Weights of a small mixture-of-experts language model, trained from scratch on English Wikipedia.
Size: width 512, vocabulary 18323, 77.2M parameters.
Experts: 40 experts in each of 12 layers, 64 SwiGLU neurons an expert, 4 picks a token, a sigmoid router.
Training: a variant of Adam for the experts, 604M tokens, 9563 steps.
Below are experts of layer 2 (counted from 0) of a mixture-of-experts language model. Rows are named router (the router's row for the expert), gate (a neuron's input weights, with its number), up (a neuron's input weights, with its number), down (a neuron's output weights, with its number) and show model dimensions 256-319. Each number is 50 + 12 x the weight over its row's rms, rounded and kept within 0 to 99.
After each expert's rows: "comes after" lists some tokens at least twice as common just before its tokens as in all text; "comes before" lists some tokens at least twice as common just after its tokens as in all text. This comes from a sample of Wikipedia text that the model never trained on. Tokens count by the router's weight.

# expert 37
router:62 36 56 44 47 57 51 57 57 50 45 34 47 55 40 55 61 51 48 36 44 47 49 53 39 58 72 46 51 38 81 43 52 56 45 59 67 57 73 50 75 54 39 50 49 46 46 47 70 51 46 50 56 51 43 37 40 33 26 38 60 54 49 30
gate0:44 66 39 66 47 56 47 53 58 38 42 58 50 65 64 59 45 72 37 27 66 47 57 59 46 48 38 25 43 63 55 40 51 57 47 44 45 54 53 26 48 38 59 29 72 54 49 62 69 55 59 25 46 36 47 48 39 53 50 35 59 36 70 51
up0:47 65 44 51 66 69 57 36 51 54 63 54 40 59 30 21 52 40 46 53 65 36 36 55 47 41 43 35 22 56 58 54 37 44 58 49 34 53 45 47 41 61 53 50 77 25 71 20 41 45 62 41 46 36 48 28 66 55 60 50 48 32 60 43
down0:58 45 43 59 54 52 52 28 53 58 42 36 43 54 58 27 64 48 34 65 55 44 58 42 51 59 74 36 53 59 53 47 54 67 42 36 40 54 31 57 43 54 75 61 58 55 44 49 56 50 45 41 64 54 42 49 32 38 59 33 52 54 61 42
gate1:64 71 58 62 58 52 71 50 60 19 31 49 72 30 58 27 45 47 39 23 52 57 41 38 35 47 34 58 51 55 46 38 52 50 51 44 44 49 29 32 50 52 65 46 47 46 41 39 51 57 46 64 56 39 36 49 38 50 42 52 39 67 28 45
up1:38 40 45 54 42 61 64 86 56 37 30 50 50 24 43 46 42 38 52 47 43 49 42 66 53 54 62 57 40 59 71 43 53 52 51 53 35 61 50 39 25 44 64 36 35 49 48 60 63 35 33 54 46 61 14 47 61 47 64 27 49 54 40 62
down1:70 51 51 46 41 53 80 48 53 49 32 54 56 54 32 59 64 47 58 40 60 62 33 37 73 40 50 69 55 66 52 32 84 68 44 31 56 60 40 34 49 63 62 41 37 64 43 63 51 64 49 72 42 51 53 50 23 43 39 66 35 46 57 33
gate2:66 65 49 54 56 36 40 63 61 60 38 48 44 57 90 31 40 49 55 53 45 54 43 31 39 43 56 22 42 52 45 32 63 63 47 50 46 43 44 48 42 51 62 64 60 51 45 52 49 43 56 15 36 30 73 36 46 58 57 50 60 37 33 57
up2:64 22 47 53 69 64 42 34 39 65 47 54 58 62 52 38 56 39 61 47 50 55 40 58 42 53 33 40 48 54 44 76 39 49 62 33 70 60 54 49 52 40 40 43 32 58 57 41 70 39 60 42 76 30 60 14 63 59 43 44 34 38 64 48
down2:36 60 53 44 42 51 72 67 31 72 56 37 55 58 32 62 44 59 58 48 46 49 69 52 39 50 50 56 55 68 50 25 51 31 62 52 62 59 42 65 46 79 60 56 52 28 46 43 39 41 55 44 30 77 39 49 45 57 77 35 39 54 70 51
gate3:69 56 50 39 55 52 54 54 62 54 50 62 78 59 40 68 36 32 74 34 34 33 67 42 30 38 40 50 53 44 67 53 62 51 58 77 38 56 42 21 41 37 53 54 49 39 50 51 59 49 51 37 47 35 57 42 35 58 32 59 38 65 50 58
up3:55 68 23 58 62 28 69 56 52 57 44 59 64 54 55 47 59 36 44 69 58 34 44 39 45 28 55 66 46 33 55 47 56 49 51 70 52 63 52 61 41 48 67 44 36 22 57 34 44 51 42 57 36 66 64 39 39 75 34 57 56 47 39 49
down3:50 45 55 44 61 66 65 47 44 52 52 78 72 45 45 39 46 56 42 61 30 60 50 78 43 61 61 55 55 59 30 50 48 65 48 35 56 79 75 49 33 82 23 44 45 54 61 37 34 57 83 54 50 50 52 31 55 51 56 59 60 45 31 70
gate4:50 56 23 68 58 36 37 35 47 63 48 37 53 38 63 71 34 39 41 52 56 64 63 35 45 64 57 44 41 32 56 51 44 44 63 67 50 34 31 46 54 44 63 51 56 52 46 60 51 55 60 43 55 49 53 51 34 54 43 45 47 57 52 48
up4:38 30 55 51 54 58 47 68 48 50 53 50 45 76 51 58 59 47 44 28 64 48 57 62 44 31 42 69 48 43 48 68 48 50 48 54 48 46 62 35 52 64 58 63 55 45 95 52 67 42 74 71 42 61 67 29 59 42 63 45 44 38 45 48
down4:57 59 71 48 64 61 41 37 50 57 33 68 77 45 56 72 84 40 56 50 44 21 38 57 65 57 43 50 59 41 58 63 55 50 60 58 39 62 48 52 51 36 50 49 42 61 63 55 38 59 42 40 55 56 52 52 39 51 57 41 62 66 47 58
comes after: "\n", " |", ".", " ==", " =", "=="
comes before: "-", "\n", "|", "The", "In", "=="

# expert 34
router:21 38 77 53 32 70 51 17 37 41 48 46 37 55 48 37 47 62 49 59 44 42 61 64 40 46 58 58 51 40 50 33 34 54 20 48 48 47 74 54 59 60 54 72 54 42 29 50 41 62 47 44 42 59 70 56 57 54 39 30 54 57 49 17
gate0:43 46 52 56 53 37 53 76 32 26 52 38 38 42 38 44 38 37 57 68 16 49 68 39 47 37 51 65 46 33 40 59 37 54 49 53 36 54 79 72 26 44 66 50 58 49 63 42 50 44 17 28 48 71 26 43 64 50 44 52 66 59 50 43
up0:54 45 58 42 44 65 72 37 58 61 63 48 55 56 66 49 38 60 47 52 50 47 41 58 34 46 55 46 40 67 52 47 61 47 62 81 54 53 27 59 54 31 31 40 44 48 20 52 37 65 48 74 53 40 58 38 36 31 47 42 39 47 52 64
down0:38 78 68 34 51 34 60 52 37 50 46 57 49 51 37 69 50 49 48 50 52 69 37 46 60 63 66 63 59 54 43 75 41 39 46 66 31 58 46 53 54 53 51 47 57 54 47 63 30 52 71 58 54 56 76 74 48 31 51 42 44 44 34 40
gate1:35 42 24 44 39 61 49 49 42 44 47 53 35 33 38 48 50 71 47 73 63 59 47 69 33 51 24 56 70 31 45 63 33 67 60 40 82 59 48 46 44 69 47 27 46 61 47 39 57 57 80 50 63 32 53 55 72 42 32 36 63 52 62 47
up1:43 53 35 36 31 46 64 30 46 58 53 42 20 57 49 42 40 76 42 65 61 49 51 61 55 43 47 35 47 33 47 54 39 50 44 22 47 76 53 37 51 52 56 83 28 46 54 39 39 59 64 53 60 47 40 42 62 68 52 60 52 35 32 52
down1:59 51 68 32 48 32 41 28 55 33 49 40 44 45 49 65 51 59 42 43 43 68 32 42 56 38 50 82 50 71 38 58 50 38 48 31 54 50 43 79 63 52 44 68 65 60 43 64 49 68 45 68 52 44 63 52 55 54 50 28 51 63 66 53
gate2:41 51 27 40 64 57 28 56 54 56 73 45 46 43 44 52 64 40 59 52 49 50 47 32 47 46 52 63 51 59 44 40 41 52 51 52 40 52 64 58 32 42 60 44 39 57 44 46 43 41 47 40 53 48 62 54 84 66 82 48 54 61 50 64
up2:56 39 32 40 46 64 26 38 50 30 78 46 60 49 55 30 56 52 51 45 52 53 47 48 46 53 43 66 49 37 39 46 50 65 35 41 52 68 49 49 50 40 47 46 35 65 34 69 45 49 36 42 54 48 62 54 92 40 63 39 44 34 53 47
down2:65 48 42 41 47 61 44 73 63 47 37 20 60 41 69 64 36 48 43 58 54 58 50 49 46 56 53 34 74 41 69 55 47 62 39 36 56 59 23 61 51 44 54 43 46 21 56 42 48 69 48 43 42 50 47 34 49 64 47 56 46 53 52 41
gate3:44 44 54 46 48 70 28 41 63 33 48 52 53 42 23 54 53 39 34 70 29 43 52 42 65 58 40 37 71 28 57 51 49 36 55 37 62 60 46 47 51 45 66 55 46 54 42 29 54 35 41 48 61 32 62 47 54 68 46 38 37 40 42 46
up3:49 54 64 49 70 41 41 36 32 50 47 42 47 52 39 62 51 43 50 62 43 55 75 43 80 57 58 24 67 54 57 54 45 26 52 49 63 52 26 52 61 50 52 64 46 56 40 17 35 33 49 65 42 45 48 62 41 67 41 79 41 18 28 55
down3:41 60 43 36 74 35 45 37 48 56 49 37 73 42 70 54 37 50 37 65 44 48 47 67 59 70 73 27 34 48 80 41 49 28 53 38 53 49 59 44 48 67 44 67 38 35 53 40 47 46 38 39 37 48 51 32 44 61 50 40 47 29 57 53
gate4:39 65 44 62 57 55 50 51 39 49 49 44 34 52 56 47 39 50 53 47 67 54 48 67 69 70 54 29 40 38 41 43 20 45 33 42 35 52 68 47 49 39 58 67 46 58 49 48 35 47 45 39 40 63 54 53 68 47 60 44 58 46 42 59
up4:54 37 39 55 34 50 47 48 46 35 58 45 43 53 39 46 63 65 59 46 39 43 64 38 36 41 53 58 43 59 56 56 57 63 30 37 42 52 56 52 51 48 49 40 46 40 35 62 69 45 60 44 46 35 44 56 49 41 45 56 45 51 49 47
down4:60 36 59 42 42 48 26 29 65 30 47 59 41 56 31 58 49 40 37 49 47 35 69 56 64 52 77 52 56 47 55 30 45 36 45 57 41 57 50 42 37 46 51 38 58 40 39 58 45 49 18 54 42 40 39 44 50 27 34 56 64 44 67 52
comes after: "\n", " |", ".", " =", " ==", "==="
comes before: "-", "|", "\n", "The", "In", "=="

# expert 11
router:55 20 61 39 41 53 49 57 44 59 62 35 53 38 31 49 34 44 62 48 57 32 47 59 60 55 59 49 50 59 22 54 73 68 66 37 64 45 35 48 64 42 34 32 47 64 39 47 62 57 65 58 67 48 44 44 51 37 32 47 50 63 49 47
gate0:36 49 47 43 46 71 41 46 60 39 75 49 42 60 45 33 60 33 41 51 64 47 41 25 61 32 46 63 40 42 37 53 53 52 63 44 40 51 75 23 57 62 46 80 51 52 49 39 49 49 34 71 63 30 69 66 36 59 35 57 36 38 60 36
up0:64 45 48 39 38 26 55 42 37 50 63 62 45 47 61 51 47 51 73 56 31 58 64 58 24 48 49 51 46 42 37 49 32 60 32 55 64 61 43 69 56 36 53 37 66 61 70 45 32 62 35 44 42 49 60 45 50 60 48 44 54 47 43 42
down0:35 46 55 92 43 41 51 44 72 54 54 59 61 51 52 43 51 46 47 56 65 50 50 41 43 37 40 67 59 68 49 46 41 39 50 26 49 62 54 36 53 40 32 56 40 48 58 55 42 48 49 24 45 54 42 34 46 50 53 53 44 45 53 46
gate1:60 45 55 55 59 54 33 55 60 53 31 63 49 49 54 38 31 44 53 35 70 61 53 52 52 39 52 59 51 63 51 56 50 53 53 35 40 40 35 20 66 34 26 30 41 61 35 47 63 51 57 41 43 71 43 74 46 32 44 59 68 54 70 51
up1:48 44 64 58 43 49 38 60 34 64 43 47 41 52 50 48 66 63 30 57 34 35 64 50 31 72 59 46 43 36 64 50 33 46 43 64 62 56 38 60 37 54 57 60 57 45 38 65 46 57 46 55 63 25 67 46 57 58 48 47 43 51 34 49
down1:34 63 61 42 57 54 19 34 39 39 45 46 39 63 43 53 26 54 53 55 54 41 56 57 28 41 60 58 39 67 43 47 63 55 68 59 38 42 59 50 59 63 60 50 35 62 46 51 38 36 38 54 59 85 59 82 36 22 66 52 51 41 42 44
gate2:57 77 60 82 43 47 61 75 51 63 43 41 48 38 65 65 47 66 53 00 42 67 61 51 49 66 42 37 63 44 71 28 75 52 56 45 40 48 32 35 38 62 62 42 69 39 38 47 66 44 62 57 55 48 31 35 61 48 42 45 61 29 48 58
up2:37 68 63 55 54 51 60 48 50 54 49 47 53 51 73 36 77 48 48 45 51 55 37 41 50 53 43 51 77 65 53 47 67 43 71 58 47 48 42 58 49 48 41 45 32 53 60 44 55 39 55 35 53 34 21 75 40 61 46 34 36 41 61 59
down2:47 47 49 28 51 38 45 49 94 47 74 58 54 41 49 35 49 54 31 72 71 48 26 47 33 52 50 59 64 47 55 34 39 34 43 64 30 41 41 70 56 68 49 68 36 46 35 62 55 58 55 39 46 51 59 31 42 57 50 62 36 30 50 63
gate3:73 52 26 55 53 63 55 22 52 49 47 41 37 41 48 83 60 65 59 32 76 56 33 45 46 49 51 54 43 48 57 57 75 74 49 34 38 44 45 32 46 51 60 24 51 69 64 50 46 55 70 40 51 51 58 45 46 38 57 67 35 42 73 66
up3:68 28 34 68 56 62 57 28 50 42 39 42 38 28 40 55 26 36 51 07 68 61 42 39 48 42 51 41 64 57 47 59 50 57 43 46 30 18 36 28 60 37 41 23 39 45 67 57 47 76 72 46 44 53 74 36 63 54 50 55 46 61 68 72
down3:37 53 58 52 52 48 48 48 17 51 68 30 63 19 51 38 48 25 44 49 49 64 80 52 32 47 23 53 57 68 37 61 36 57 26 08 60 66 46 57 33 55 59 46 59 23 63 40 47 42 52 44 36 33 32 58 53 41 47 41 41 52 52 33
gate4:40 44 35 58 25 64 58 49 47 52 54 42 67 56 28 65 39 47 56 51 40 45 43 64 43 40 49 36 45 24 42 45 52 58 48 36 64 56 35 36 37 56 65 36 43 62 22 80 44 46 36 39 38 45 46 20 63 63 44 46 54 64 42 43
up4:59 80 65 55 56 53 57 67 68 32 55 53 17 47 71 35 52 61 53 48 53 47 49 39 64 38 55 58 48 59 62 52 47 48 66 65 40 45 60 51 57 52 48 50 27 56 46 43 46 67 57 51 39 78 50 82 45 34 49 43 72 58 74 34
down4:57 45 69 62 41 35 37 45 58 45 38 82 50 49 35 29 31 67 28 61 54 36 45 20 53 85 54 58 50 69 60 51 59 92 39 41 45 58 51 71 66 42 37 46 54 61 42 55 45 57 42 36 73 53 56 75 56 54 38 48 46 31 66 40
comes after: " |", "|", "°", ":", "′", " on"
comes before: " |", "5", "6", "4", "1", "3"

# expert 18
router:42 38 45 53 37 47 52 39 52 42 43 40 43 51 57 44 54 56 62 59 58 41 47 64 46 80 39 61 46 59 58 57 37 59 43 63 48 50 44 61 59 68 32 40 54 59 38 51 66 53 50 62 56 50 41 42 42 30 32 45 62 38 54 31
gate0:33 41 55 43 42 44 32 16 50 44 69 62 45 35 62 62 64 43 45 33 51 62 54 31 26 49 54 41 62 37 46 45 67 47 63 39 63 46 66 42 63 51 49 58 62 35 54 37 46 60 42 60 60 53 47 26 72 50 61 16 36 30 53 48
up0:48 63 50 38 42 55 74 59 36 43 35 62 38 73 47 52 38 63 49 45 52 59 51 60 48 39 50 67 36 39 49 78 35 51 44 56 43 62 53 29 60 48 65 42 45 44 65 54 39 51 38 57 56 42 48 48 75 50 57 84 65 56 67 44
down0:28 50 41 68 55 74 54 46 44 68 42 69 61 68 53 41 47 61 62 60 57 66 43 46 78 89 81 41 21 50 51 52 50 37 42 58 56 52 47 57 57 48 53 47 45 67 47 58 41 46 45 60 60 35 38 52 56 49 55 47 60 52 46 64
gate1:54 45 49 58 70 62 69 54 44 41 42 74 51 34 61 43 55 43 64 44 55 64 60 54 40 48 62 87 54 70 74 41 41 42 61 74 39 63 65 28 46 64 61 48 48 42 45 41 32 46 55 44 44 64 49 48 48 41 56 37 28 49 60 51
up1:36 64 78 37 28 52 30 47 47 66 43 36 52 50 29 54 49 68 56 58 48 44 40 58 64 42 48 43 43 30 27 59 55 49 32 44 52 41 31 56 50 46 33 34 70 66 36 55 50 68 53 46 56 47 51 48 44 42 40 72 78 51 50 62
down1:56 42 57 47 48 53 60 39 55 54 62 55 35 46 62 53 60 45 33 68 47 31 51 58 56 65 57 55 56 71 59 37 70 72 43 65 36 73 63 41 47 64 50 39 46 50 38 50 59 55 55 57 55 64 48 31 59 23 62 57 40 47 66 48
gate2:57 46 56 43 50 49 40 46 52 34 24 57 35 55 35 56 49 57 51 61 57 47 41 68 61 59 33 54 16 64 65 37 33 58 45 55 49 61 54 14 49 45 43 42 31 52 46 18 68 49 64 52 59 49 59 48 42 31 41 67 67 50 50 46
up2:39 41 55 62 52 45 50 49 24 66 51 64 37 69 35 67 61 37 47 60 32 42 52 49 50 35 52 41 54 61 43 36 64 46 43 48 44 45 59 63 66 61 56 33 32 48 43 47 35 62 47 79 64 45 68 48 57 50 45 65 55 59 33 56
down2:49 54 54 60 38 34 57 46 61 49 53 58 44 49 62 45 47 60 56 57 38 48 48 38 52 57 58 46 52 46 69 59 40 52 71 18 66 31 62 42 29 38 45 35 39 59 59 60 42 69 40 52 49 57 34 54 68 46 47 35 63 50 53 59
gate3:58 39 57 55 59 55 64 52 53 49 62 46 48 46 80 38 51 62 38 55 56 44 58 32 38 62 49 47 43 59 50 48 42 44 29 50 39 48 41 50 63 47 61 52 59 68 55 64 50 46 66 43 39 55 37 47 36 46 57 38 47 50 57 47
up3:49 50 44 65 54 53 50 50 51 37 50 56 44 36 50 37 30 39 26 48 70 36 65 24 43 69 33 28 74 63 56 58 44 51 51 52 54 40 44 34 61 51 31 40 32 55 50 45 69 46 56 40 52 52 38 48 45 73 49 64 59 60 40 53
down3:49 52 46 32 39 72 42 54 50 35 71 52 63 57 36 54 48 47 72 49 45 38 55 68 31 46 51 42 70 30 46 43 39 45 54 44 72 42 65 56 52 55 76 37 52 38 62 50 32 55 38 63 50 58 58 35 49 44 57 46 42 53 45 60
gate4:71 43 47 73 36 68 56 33 60 57 56 73 46 42 64 41 40 53 47 50 48 47 50 59 51 58 35 49 38 45 54 55 38 46 65 37 57 52 35 43 58 40 28 61 54 48 44 61 46 51 54 56 49 44 35 40 47 70 58 33 41 33 56 43
up4:20 37 52 46 47 47 46 49 34 42 50 36 42 57 38 48 56 22 49 59 47 51 47 60 59 46 56 20 49 45 22 47 38 58 58 46 74 47 54 58 47 54 62 60 56 57 38 69 25 47 27 50 47 50 65 38 57 36 42 45 27 33 56 69
down4:47 56 60 52 68 61 72 50 79 67 41 47 46 59 66 72 70 47 52 52 64 50 58 62 40 53 43 57 48 29 57 55 28 46 72 48 27 84 54 50 56 38 51 39 47 39 57 66 52 47 46 47 54 40 55 54 43 65 58 44 47 70 34 63
comes after: "\n", " |", ".", " =", " ==", "=="
comes before: "-", "|", "\n", "The", "In", "=="

# expert 22
router:39 49 62 70 28 52 41 31 46 46 59 29 59 57 57 37 51 53 69 40 59 45 54 44 39 51 50 26 44 24 79 38 54 44 45 62 56 66 51 40 57 52 64 71 53 21 39 51 46 52 41 60 44 38 49 30 47 44 36 29 59 42 43 44
gate0:45 51 50 60 66 21 54 34 64 53 47 17 41 61 55 49 52 51 39 57 52 45 38 41 33 58 32 39 52 44 45 42 29 55 49 55 50 55 54 64 59 52 60 63 39 32 35 40 57 40 57 51 53 45 76 33 57 54 39 45 57 35 51 33
up0:51 57 46 55 18 46 74 78 39 48 63 80 43 47 47 47 51 49 56 18 57 51 60 61 53 51 54 40 47 51 59 67 48 75 47 42 31 62 58 44 62 42 37 57 62 43 39 61 37 61 58 48 63 63 29 27 44 44 54 64 46 68 44 76
down0:52 50 45 49 65 44 57 48 53 45 60 66 66 71 61 52 55 55 52 52 68 41 44 44 40 51 44 37 59 52 55 49 54 30 58 69 62 45 26 44 33 44 65 74 24 63 41 41 54 50 71 62 53 22 40 52 76 69 58 57 44 37 50 60
gate1:55 58 53 48 46 66 37 54 47 38 52 49 51 53 31 35 64 72 54 42 75 55 55 39 39 22 37 68 47 59 45 72 39 66 36 45 44 28 49 47 68 45 45 57 51 65 50 47 47 41 55 49 35 28 53 45 59 35 36 42 45 45 37 43
up1:39 73 53 63 39 43 34 57 57 66 49 48 56 59 48 35 59 51 33 52 29 44 29 29 69 50 60 57 50 50 60 29 38 35 46 32 31 47 53 50 43 32 61 46 52 51 29 49 46 42 49 42 48 64 71 50 72 58 42 61 32 23 49 52
down1:59 60 69 55 70 51 65 43 52 45 36 33 64 66 44 55 41 39 66 64 41 53 38 47 41 30 41 33 38 55 59 64 59 56 39 43 36 51 61 67 37 31 73 34 49 57 41 67 29 73 52 47 53 49 68 66 62 52 46 55 80 44 46 51
gate2:52 38 38 35 39 64 63 55 36 32 46 62 61 32 42 27 36 28 23 39 52 47 44 46 36 53 33 52 38 43 57 61 53 56 44 45 63 42 39 58 54 49 48 59 48 32 65 41 62 52 27 48 49 43 64 48 69 56 40 54 45 42 67 36
up2:70 47 56 40 76 52 47 63 46 58 55 38 73 43 42 70 51 54 57 45 60 65 53 27 48 24 68 44 60 48 36 38 73 41 57 49 38 49 88 85 39 50 78 58 66 55 45 59 32 56 71 55 58 46 50 52 56 50 60 45 54 47 35 68
down2:42 35 50 38 44 49 30 57 64 55 69 38 52 44 63 55 47 56 62 60 49 56 47 39 49 40 52 55 35 35 54 49 46 39 52 67 35 54 86 40 50 54 38 47 72 26 36 50 26 37 14 43 57 51 47 75 50 56 47 43 47 42 57 64
gate3:59 60 66 49 38 51 44 52 47 70 37 67 75 67 46 55 61 44 61 48 60 44 48 45 60 66 69 44 41 56 37 41 51 68 46 65 44 51 59 81 55 68 61 50 57 53 58 43 36 29 41 41 52 57 48 69 63 42 47 57 52 62 40 50
up3:42 46 58 50 63 58 52 45 44 63 50 47 51 23 70 41 37 43 52 43 40 57 44 64 56 43 44 45 67 39 39 46 73 50 41 36 63 46 27 22 47 40 48 37 49 47 32 52 62 52 47 45 53 67 33 47 15 43 62 36 44 40 45 56
down3:56 45 31 43 40 50 46 50 59 43 56 57 65 61 47 52 69 53 43 90 34 36 45 46 47 59 61 44 43 61 55 37 49 35 34 60 52 43 40 56 51 65 60 49 54 72 46 44 44 40 38 54 52 76 50 59 56 61 61 53 44 42 64 81
gate4:33 37 74 55 25 70 38 50 55 45 33 57 48 67 61 52 39 37 38 45 45 39 57 59 69 67 63 19 37 41 26 74 43 38 42 16 57 42 62 41 41 27 33 50 38 44 37 48 52 46 41 36 79 68 48 45 61 53 28 63 31 52 31 24
up4:41 40 53 47 50 40 58 51 55 61 55 39 34 59 47 49 55 28 41 64 43 44 46 49 31 58 70 53 63 45 52 53 52 50 44 38 59 57 66 66 52 45 59 62 38 36 58 49 20 52 56 60 52 60 55 58 42 56 56 55 44 55 55 40
down4:46 50 46 66 55 39 39 39 41 71 57 53 55 56 67 21 54 62 48 53 58 52 44 53 56 67 44 47 43 48 36 58 52 66 35 68 50 55 64 72 56 57 34 51 54 50 62 25 78 43 16 35 58 47 41 55 59 43 52 35 61 44 43 68
comes after: " |", "|", " a", " The", " his", " first"
comes before: " |", " of", " in", " for", " with", " on"

# expert 20
router:47 34 68 52 56 42 48 19 36 57 56 39 48 47 47 51 52 76 58 35 54 53 47 47 65 66 62 42 48 37 45 35 57 48 42 40 47 54 53 45 55 69 54 31 53 40 37 49 58 41 39 55 71 61 48 41 27 50 59 53 56 32 53 39
gate0:29 30 41 48 64 42 59 70 44 22 34 60 27 53 53 47 42 52 54 63 72 55 46 45 45 58 46 55 46 45 34 59 51 50 47 44 58 30 37 55 69 54 35 42 57 63 51 58 66 55 51 43 58 20 34 58 34 53 65 65 56 12 57 65
up0:62 55 47 50 42 58 33 69 56 49 52 57 44 64 55 47 66 68 56 65 45 67 46 38 51 56 59 63 58 65 61 46 52 59 53 66 44 61 49 63 48 34 48 64 57 75 46 46 45 49 59 58 54 62 63 43 33 35 40 28 23 69 57 39
down0:57 81 42 50 36 49 39 69 78 30 30 39 53 56 44 37 55 41 57 64 58 39 52 63 32 42 50 40 53 52 74 74 46 61 58 64 30 31 23 63 59 48 55 49 44 67 54 64 65 42 41 53 70 49 37 52 43 68 34 62 67 29 28 45
gate1:34 62 52 38 75 64 49 54 50 69 51 49 57 62 76 47 43 33 47 62 32 47 55 54 63 47 51 35 46 66 51 56 44 47 55 66 58 70 31 61 68 51 65 45 65 34 65 53 64 67 55 44 26 66 58 43 65 47 50 58 50 25 48 34
up1:36 53 42 30 33 47 69 61 37 58 36 28 22 53 49 32 49 60 41 72 42 56 42 64 71 70 54 37 35 54 62 40 50 24 52 58 42 54 31 45 37 51 55 65 36 56 34 56 62 53 53 54 51 62 51 45 60 60 60 49 36 29 37 41
down1:55 54 32 44 42 62 59 42 27 53 71 43 43 40 37 57 45 54 39 59 50 36 38 58 34 46 55 58 42 42 38 39 32 43 58 59 60 53 61 43 28 38 56 46 65 46 45 36 52 51 53 31 39 46 51 45 53 59 16 30 28 67 44 38
gate2:41 65 65 64 52 56 55 40 44 51 56 49 76 52 39 62 49 65 66 43 41 74 55 49 50 65 54 52 68 67 57 38 41 45 48 57 64 63 41 49 36 68 34 47 46 41 32 70 47 40 54 30 42 60 27 41 50 44 55 70 37 50 26 48
up2:82 43 55 80 57 46 51 57 49 51 34 43 52 39 24 50 70 50 51 56 35 58 43 34 44 65 70 58 67 38 57 56 63 48 47 58 64 51 44 34 50 48 27 45 22 32 62 48 55 42 44 31 55 69 49 44 53 51 44 60 49 51 49 56
down2:49 39 49 65 32 36 48 50 65 48 38 49 52 53 47 49 48 47 52 41 50 34 53 56 62 30 30 56 48 69 43 68 54 36 42 41 34 64 34 39 51 43 37 62 50 48 47 41 32 47 46 52 43 57 48 41 51 63 41 44 60 49 57 38
gate3:55 62 45 53 33 35 53 34 66 73 53 37 67 48 77 45 48 31 62 34 37 49 40 58 51 58 29 37 49 44 67 38 77 63 46 49 43 48 55 30 43 44 54 37 41 41 51 43 44 53 48 55 71 47 47 58 47 90 60 38 63 57 62 72
up3:56 51 51 39 44 58 55 50 79 48 52 57 45 47 46 59 27 37 64 47 37 39 42 26 40 45 50 42 56 51 54 54 49 69 66 65 46 65 31 53 61 58 87 42 47 51 31 52 52 56 52 47 57 43 52 67 42 59 39 42 58 65 49 64
down3:54 38 40 41 44 59 32 44 38 32 29 69 53 45 37 59 42 66 53 83 57 50 49 65 41 44 68 67 56 42 43 39 52 59 51 56 60 52 54 45 66 61 48 43 51 74 52 51 59 42 61 60 66 38 60 52 58 52 33 54 34 35 21 38
gate4:60 65 64 71 38 50 58 40 49 47 62 60 53 48 46 62 60 50 51 62 38 53 37 39 41 93 66 37 57 46 52 24 47 53 63 51 43 60 34 38 35 43 51 29 53 67 44 62 54 42 70 47 72 39 40 36 49 52 49 62 51 48 52 45
up4:67 37 66 52 55 35 57 36 67 59 51 47 40 39 63 58 61 36 63 45 64 61 57 45 56 51 50 55 31 47 70 09 65 37 42 26 56 43 45 32 65 45 63 20 75 46 49 48 55 47 86 48 36 46 37 50 49 38 68 46 43 47 51 52
down4:37 61 69 33 58 69 46 70 55 43 74 36 65 22 54 42 65 67 44 68 60 49 50 37 53 54 43 30 56 35 66 55 52 34 53 43 32 42 43 50 57 33 44 64 35 48 56 70 41 49 30 43 42 57 45 61 67 62 74 64 54 56 41 70
comes after: " |", "|", " was", " such", " known", " well"
comes before: " |", " the", " a", " he", " his", " be"